From a checkpoint of a small mixture-of-experts model trained on Wikipedia: 8 picks a token.
Below are experts of layer 3 (counted from 0) of a mixture-of-experts language model. Rows are named router (the router's row for the expert), down (a neuron's output weights, with its number) and show model dimensions 0-63. Each number is 500 + 50 x the weight over its row's rms, rounded and kept within 0 to 999. Numbers have three digits each.
After each expert's rows: "comes before" lists some tokens at least twice as common just after its tokens as in all text. This comes from a sample of Wikipedia text that the model never trained on. Tokens count by the router's weight.

# expert 52
router:410487578453565473448540604526467552512539565442555469615567537429431461410543481520469575470541466421470453487510427453424518472522489487467566534479500586460516455525395550443475477447497510
down0:465411494585472421501515473521461468466563452513491512555534477589419480450388444528554493568594430471407519436466403595482433525488527523434439519453543507527559566531434455503560517503459595
down1:508505466483500526458463447443399495555502565508579493440479526573562492508487527492493502491537483471553543433515507514464492570441433499425492523521444319565552522603474455557481497521505470
down2:581467467369509514549495529565446506507474483526504505439620471465511494550517506487500535505439610468556397500500485555519553476534481522497454547542434489532437505509490424506540403509518453
down3:640495493438368527590491538625546485479499511512445478535498543507565507566457487491457492561567542558567547482520496565465576553452527458401523472524471480491577501460542563372486449502557550
down4:496591488499536488428531552574495616471557473506569546536556510597538575525512477564442406541489438461513538494489466481584492502564465502606519491424531489598469557466551489498491465504482543
down5:465521490573516496549455508478456461516531576511527507445565559588612544401514572440519539537433552481433479486446495557437541481483502443426565479487494486557472493544540507464545451485418525
comes before: "0", "1", "9", "2", "3", "4"

# expert 8
router:540537595490640473538538485472494443563488521559488511574493500445511455480590486543496595416520540458514467488547482400406524504587580518506607543522482534435522480530436492481553486499443434
down0:444569550596513528495519492463468564551501467451460532462537479496596469510493448485448486492558487528467535423452438586420507551466422437464511446505526494518507517435551579495577488412570460
down1:468525395520566520495507566555480471502544480395528503517489516495486453465513536493481512531553471528421566434548431483520502546519481354498436500427427560494503487622616513531519456512472475
down2:521522512442496553501540444466596523469520532497574450457578440580504446538540537441518474447542589439556555544508534473517411489517449528433592500465503485429499436479474547504631511441467505
down3:495525553498506549536519384401477387397502491508447477434483481438543445458530454491497550505477501515440534551477537451556487548542483454531443514497436488391539514530380578572451611501509565
down4:563508526387507535564464499514647577438484519546553529547425487496520516490479472578491512599572450407513593577530499476469479481477507514441566541431500470504449498435491524473387554464472455
down5:526511548566505460483531507451420454462523540490524598523543474467499591476491428456548532504453518447487444487471433567459545422497548464413431478527470576467569500570427484538476474478589416
comes before: "-", "|", "\n", "==", "The", "="

# expert 30
router:501509590555545546506449484523495513496511561540438426558470485524555450499533473430470598432565410459417503458536436473396437535480531520589583461509534618450540479487424478489460561518481481
down0:497485601592471448492570574501594460489519474546479453511524598535608510507575415470465522532601491477546419488490563482487607480444546560473529536616544498537424517579498515590523514501478434
down1:530534536513436458506476535497482508580543511490572473513504451515567450533543491502536444420430395556569473530471426482472438493509574444595528453495539543431508499510509501431425506514537516
down2:526411495534552485482486426495390522509471531496575568444493485516477515536509574493549457488509614505558518533527530525472524521562386376446512549543456482506455438540403436427508472470508539
down3:498422482455542510464453503542464606580485408516446546515436562486535573430517555468464484436585495508589539540505532509550532589491510463520525543515574550503485517390512569558534427420527454
down4:423463628500558512559514611608503426496432546504520577522486465380549497514476516457537604414480480507444602466440524477468557436459493551496430416484443484561500485433468568421430544561430515
down5:466517498532474488524439606602548507551525418486455484544509498585495532527538495491427530481532484497497440476399530474535532494503451490470451450457448424443475512562438412520464494464473466
comes before: "1", "2", "9", " York", " by", " States"

# expert 16
router:494412597497564469444600557532471439413540527450552461588517513459503481509584480537533550515543405462514515449508533503443484414493528406539587412531483519500569516441456503447486504433426508
down0:528535439537571598502548555395403535572478548496539531495553549502530477474503507604528525474413509461491602504413474454549422506441414475459495504555476543499529612536597560503517509454549594
down1:507460523469508391490469514483553430511429522433506411489514399485542535464428493406387434473424436553510502541512459460538456506431545488517500525587629527507461511485492514546495518566519486
down2:430589580517520526479480547572410496541548507593464470525438514537543472545575490469454459524507502501520557440477512485548432441479506466509454552452457517566501532472538483519486488432474482
down3:467533483530432446601488398422476482535582455525499526481516462497633637485558541527589479473587530471495483524515471536421505552492437495513497618476474402571480480505521577469596453468469556
down4:455476516385438469535501478474524436437632449522533437530528647477546484476461509515462496480475447512439476416482565567514513548474434445534551526441550548492600526344483493514494494446441551
down5:517524503461485444566446495548495494468525565432555449484555466531504387513484524469438522495509438521483479497553562459534463512438507496495480527461479484432471420489576523541521527532496472
comes before: " |", " ", "–", ")", ":", "),"

# expert 25
router:475493517592531471511442553575482509438500496496483511487561605417450478408492418537500552561430496513472414431488522509536604444485459517505531422527491488434517437485436460409465537420502441
down0:424451493555466477501470521485469577460417530384559391505437486543539467564510494475573490533412489567582516448576480518469452435476491540544513578489605476471558532481493447407573492518418502
down1:543471485447442561530483568543466470523508487449542488495577453547508433522538556528522471558574478460572519512461526527531489460526493454519475463470453511439433498546450427400475547482401491
down2:484559464509522485461429542527409581451486555494481534518507478477428513498425423486500514543501513457548484525499486582490505486482522525545489431549594513432472536506497460407414510446534488
down3:464436537449575446401501506531461639476461556468488477469414493500492448518511547490434486469392431468445590372530476434509538470506465452544472588494437578466508539596480567435466516485511472
down4:559441609534511455490586483530461593420502545441443577408537477515549438456475483475418517553470509501472542519582541480517617498527499515470574553531480520448443518467486454519473535482555523
down5:486509562527464501516516426538420492541518413485540514595527486458426466405469494582469577577520449567545564459471495477575559529518453481480568423498420427458486437460440447463427512496491553
comes before: " ", ":", "9", " York", " —", "Gls"

# expert 38
router:412430554502593531463499518540430446531558557549485497479462602389457465439583405473430516535517533441451489478455504471520482472454494485585519592549483523457541449501535539415521507390527490
down0:602554522515439448528522434431430477566441540534510479541608432446530491447462483450511549529457494532495506518537498518415643545431514474515578460501490515497451501519522427467473346510557382
down1:413479544532528475434453585541440510577514537463508468480554484442579507414488523552459479468439463461536506463437523433509473491464584501564492440520475562552425513521492478565392473600460401
down2:536528482482486612494544589432504430452523559496480490521399595467525492493520406545609500406467601579494530536523415475543438537461467449546531537528458443446533511491553586491633497525481551
down3:442524564561572494414418479440632466529431564451560439492491610471560453456437505433592404533577485435603508446423565477522528467525593561497504424512530470542488489424473450491392419532581460
down4:481574556530478485503571540519469469473495514575451513471514449640462463516464477555448517555475473478497494499393420429387471508528539482568410397403456472425517569497463471460529519511441531
down5:512509463511515414533511519552486515480594546514473550450507535492411499517486495483492473510432454528381468579542534597488526521489553576450531570463442449508512539469493460458584549481456511
comes before: " ", " \"", " List", " The", " Win", " Total"

# expert 6
router:433455543573601477527455456504496474438488493467454520456542519484436533528525481500461598508520444520461465529565488508468573475427506449548459533513535573461564517502461520384494488501552417
down0:574583438611422454495557560457552512451518498533540489510469526498564489479465500540548515460518508525541511545529504421417494444456505465504437547441602460593487520484539510556406601437484566
down1:584503504561476539479453449462508345488490402494427493481486457507534511616458461477508485495545481443418484506517545549494454488582472498488471498571492491421583507463422473451478652534601512
down2:454528476490420577544538437491441482376462528524625519563406376355400435490492461491499455541453481374536519477401506560491417427416496486477431512516558465483532473505472619415519472401441465
down3:477588494471511394494489468549455393520519484512506469513569381503537542464538469612477481499553452428468467484476417507494564521408480555500496536518557542491459458466604464531506526497478538
down4:449503539526506452568478549474523472510422522542488567535498423485530408584427455561510454452498519540546466470531513466454378453443490494521504471437460547584482437540576533420536443467565590
down5:485478497546474489573376525618432462496520498508450552558517448485440477432467510513502529467521533449524446486581436478461454507466434477556519466557533479488509487498533571547555477540494487
comes before: "s", "|", "t", " first", " end", " same"

# expert 12
router:512512508554522536433547528525445506486547517491445510475464588469492444414504426462456593564536492527423545480478591497541470475524551450540596463530576499413570545455458575386510546456453477
down0:600569547550530497506472519487535582433436429453511501422561573457569404552584517521485550433505461510535506427414549553445543549513595456461501439519500435451450545447511488502486511492496446
down1:463477535485478425481387568574439468564516492531525468526515491502467527505412480468484540485569439456431491513542443510534482486487549456548483452531481462466482507474438433452479571506486526
down2:503573416504526472551560539606496486452544458470500513496458588457525442464487516529507454470452489471393449448442462493459487529429471448488512484490543580473557544507523512607483471459499445
down3:493510516423432361463500515453447552453505480492622481453504562500454623494510415523469466560460521428439508536472545417505422556476502492511498539548440521560500507397455494462450452504498539
down4:488407548460537464462396491548481438488583516476471461488515532438441509568475562506491553521557470410449498495465426493605475504417420483480533369463589476490601515450429507494452549524499538
down5:497484423538492520505486497511475458564449501559512520446490437456491515458431480565521473506525481480507484545543447482553510444531476432473521480452531582443421484491461519550469515524494468
comes before: ".", ",", " of", " in", " and", " to"

# expert 47
router:493548564598492428514565551551516441514540465473494484467513607440484505528465472406482489495554503471501500476528578497534546543465594452539475497523531573514548485499442455506383514448488513
down0:481492523471475451530479392446500513581574490503543495512525527593475605524439545530480453458495505496514525433496461440459499507492534582527530519556448496521410456568492451493437562506521481
down1:380489505465488521439545424544577491518511481545448606502545547416455496523593509395563470525576479567564439497465484528478508445529558471420444517587514492532511487578552491480495390529494536
down2:438505487519544519388510508552451477573473525509494467446441451482476355561548452531432507422556516580517527464449437554513453547440586443442578518476503590503555478469551534431535491381485522
down3:554515493491497517445526467437504493487476555467470471499498450512603592590561589511544547534587560454484521485453435460523431562573512511526474507545475521588466504493530407479693511558472395
down4:467491464512456465464476477521400448560552485524549435511450424535553488503498448496540493514430526468464486457588475586412496398541442488511474501527574419601473571552584461465545459447529494
down5:472432483592489501465448502492549447459554539516498345528473447499443452446560553525429483496491550563559518559528501516519539510495511512477513467452448465540577463439525545446494478616515533
comes before: "\n", " The", " In", " He", " It", " This"

# expert 24
router:466522465489554547552497551501406515518476524489478446485537481464454371483567419521446556483499427495533528432562534506446573493581592491529507476487453585503603489487534537432501441471494470
down0:484443535465519513500555474481460520536474544502467497421528473524453451533470488526509433508509527407479522537526487514520477512563451467491506460492416528466515501435531510449491455420508542
down1:452491526517463572380499400397490465476509487564497521438478472509529491544486555547529470487528461495490497507479515526513437518568454504468495573595584458475438501429476612432536544525545536
down2:506394489463499475547417501529451508502511486582553512502502504495479466404504443510443528555541461454436514506481528476494489469551555576528430557452473451549542532472530560502605562515579468
down3:528456515439589497442521521539531458516566390404470493530481524481502485472509480433459465503513498499558508402502461521434490461524436516434437468489539590499448472499467651544538498486540543
down4:502505539537545533613443454526437482480483545513480516470588499427466437514534463435455557449588534541456530493550429435469424509491482512526580433483566505463511511491598446490560503487418526
down5:437546423581587394474478458534533568519485548449506591559488506510529554530527458393473492526480461464502552517545471604373513479517526559487428504496471569434455496446491452470424491539471451
comes before: " ", "\n", " \"", "The", "I", "the"

# expert 20
router:440434485534619522566532543532528458466447572516444481539396575507503509394582412430502507464542445425568444492546525483522523523505561420470481466467541599497550503406503557483494464537444481
down0:567410500533436476462541462481584454614517510589411419471517525531469465549556576482532501530474568598559564438552503481521464501434562589472449488558488510504496526557424546518582436499548505
down1:569488444470507452560487524460474557432528562514511458407594540500469448462539531531516517492581456490534412490509537581441531523512590540473468533474461536463551583559466529464592460453492407
down2:516388530513403425487485441535441588450500534422563477525464466560471588385521426507567490525391482544557509513535560489479478505559515532466540500551512526453467524458545472458471444571453546
down3:503464565554548489395565548498486454475452517503585535511503547585473460497380549571478476556503377504531525472503430458471616470502581522497568465555413421565424481497481548477443467531515470
down4:469523453451507406487525495612510370474360538448524496447474515464412548442413487475502477526485505476486511501505522408519386540528551497536480393442558416564470441476544441493467596501588463
down5:512530467509419501599551473518476481499505568454473511532649483469525526478533535424507438525484467523541397410545541487513641530522564535395559461449499507494497537434509466480568515480490584
comes before: " ", "\n", " |", "–", ")", " –"

# expert 27
router:398446553490510403517497500440494479446483509499509446573521552420510510453577459444438459557539408464537455541453477412361480424447575497496461518523537550421517474437425546420570572449541535
down0:440512544502493534572532527501517529407509540457443532530493512594513486516510492539552493397538561484530489467466483561586476504591473556509582499535485493494549447472424500577435468511440446
down1:486418526555418408511541475421530471478587511571519484497448460614549555608563524413519478542420540456365468473421545475470444483529512461524500560458456535601444494558505511613515424527530469
down2:504554532512538486473480583374505515588532554447483577555527429581509510461537512550519386507426590469608461474450557522482641412481530559452520470498406574502529542526512533498512520468497499
down3:524493458508494563517496542546427492464435503508485435539508483477459516471451501452476467545545512492564500488521452507606477526386500486528517568530558517560418410452542496530538581543620556
down4:413485490510519543470482497393533515451489535504485483505447510428518526554546462512472409568464543526559468546536569451477455543511448490480555373585507431570514449498527499598394432435408537
down5:465525542478631526533541541489467423473489523504465472523532494459440421496511462442511462451388576520506558485468479515488504552404553505533451437515537470513463528514493501515477524501460461
comes before: "0", "1", "2", "9", "8", "–"

# expert 4
router:439508467531483503486547464460522468458483520472557447449540512456482527506585412483518530516446468504487399509474445447452541433503615523560519510535527557416567539405418501410462560494479544
down0:480530497444529485456474478447536498528602615570455505444544492496496502530519558513464522531533487550505479497576554427503483508524494531534540426405553483548550569487506464506490504481602474
down1:499536497464557451397488469560538487504495548534558514511527474535455532481561471547496469575441519555580495533462491476505542496525476443480586487465487460577481464521466379528459507465515415
down2:417539397532480538491527487435479521446510518488448494598459498501474514380435540550509542483495516521468575435500501443509570523488451515575573604467520637465452593495499464535563408506560470
down3:508552475503483541501406448511468477513512581534510549483556536460575476443409540560535556524571396520510418486583429408512470404495601549501549531505572466514409502458516545512561542437473462
down4:523515533464388490501512487520520535451427607593541588526515502547590453472536453467534491581520460534545495529559613429588516380447530562554435508478485499527557511513449532451499489537576487
down5:488495465457545463500506438391531504519442482543457504496509498542505655496523544507466416551495517537508515581487527494490465489475526482503511426542564559623495490569480512471557499531627483
comes before: ".", ",", " of", " in", " and", " to"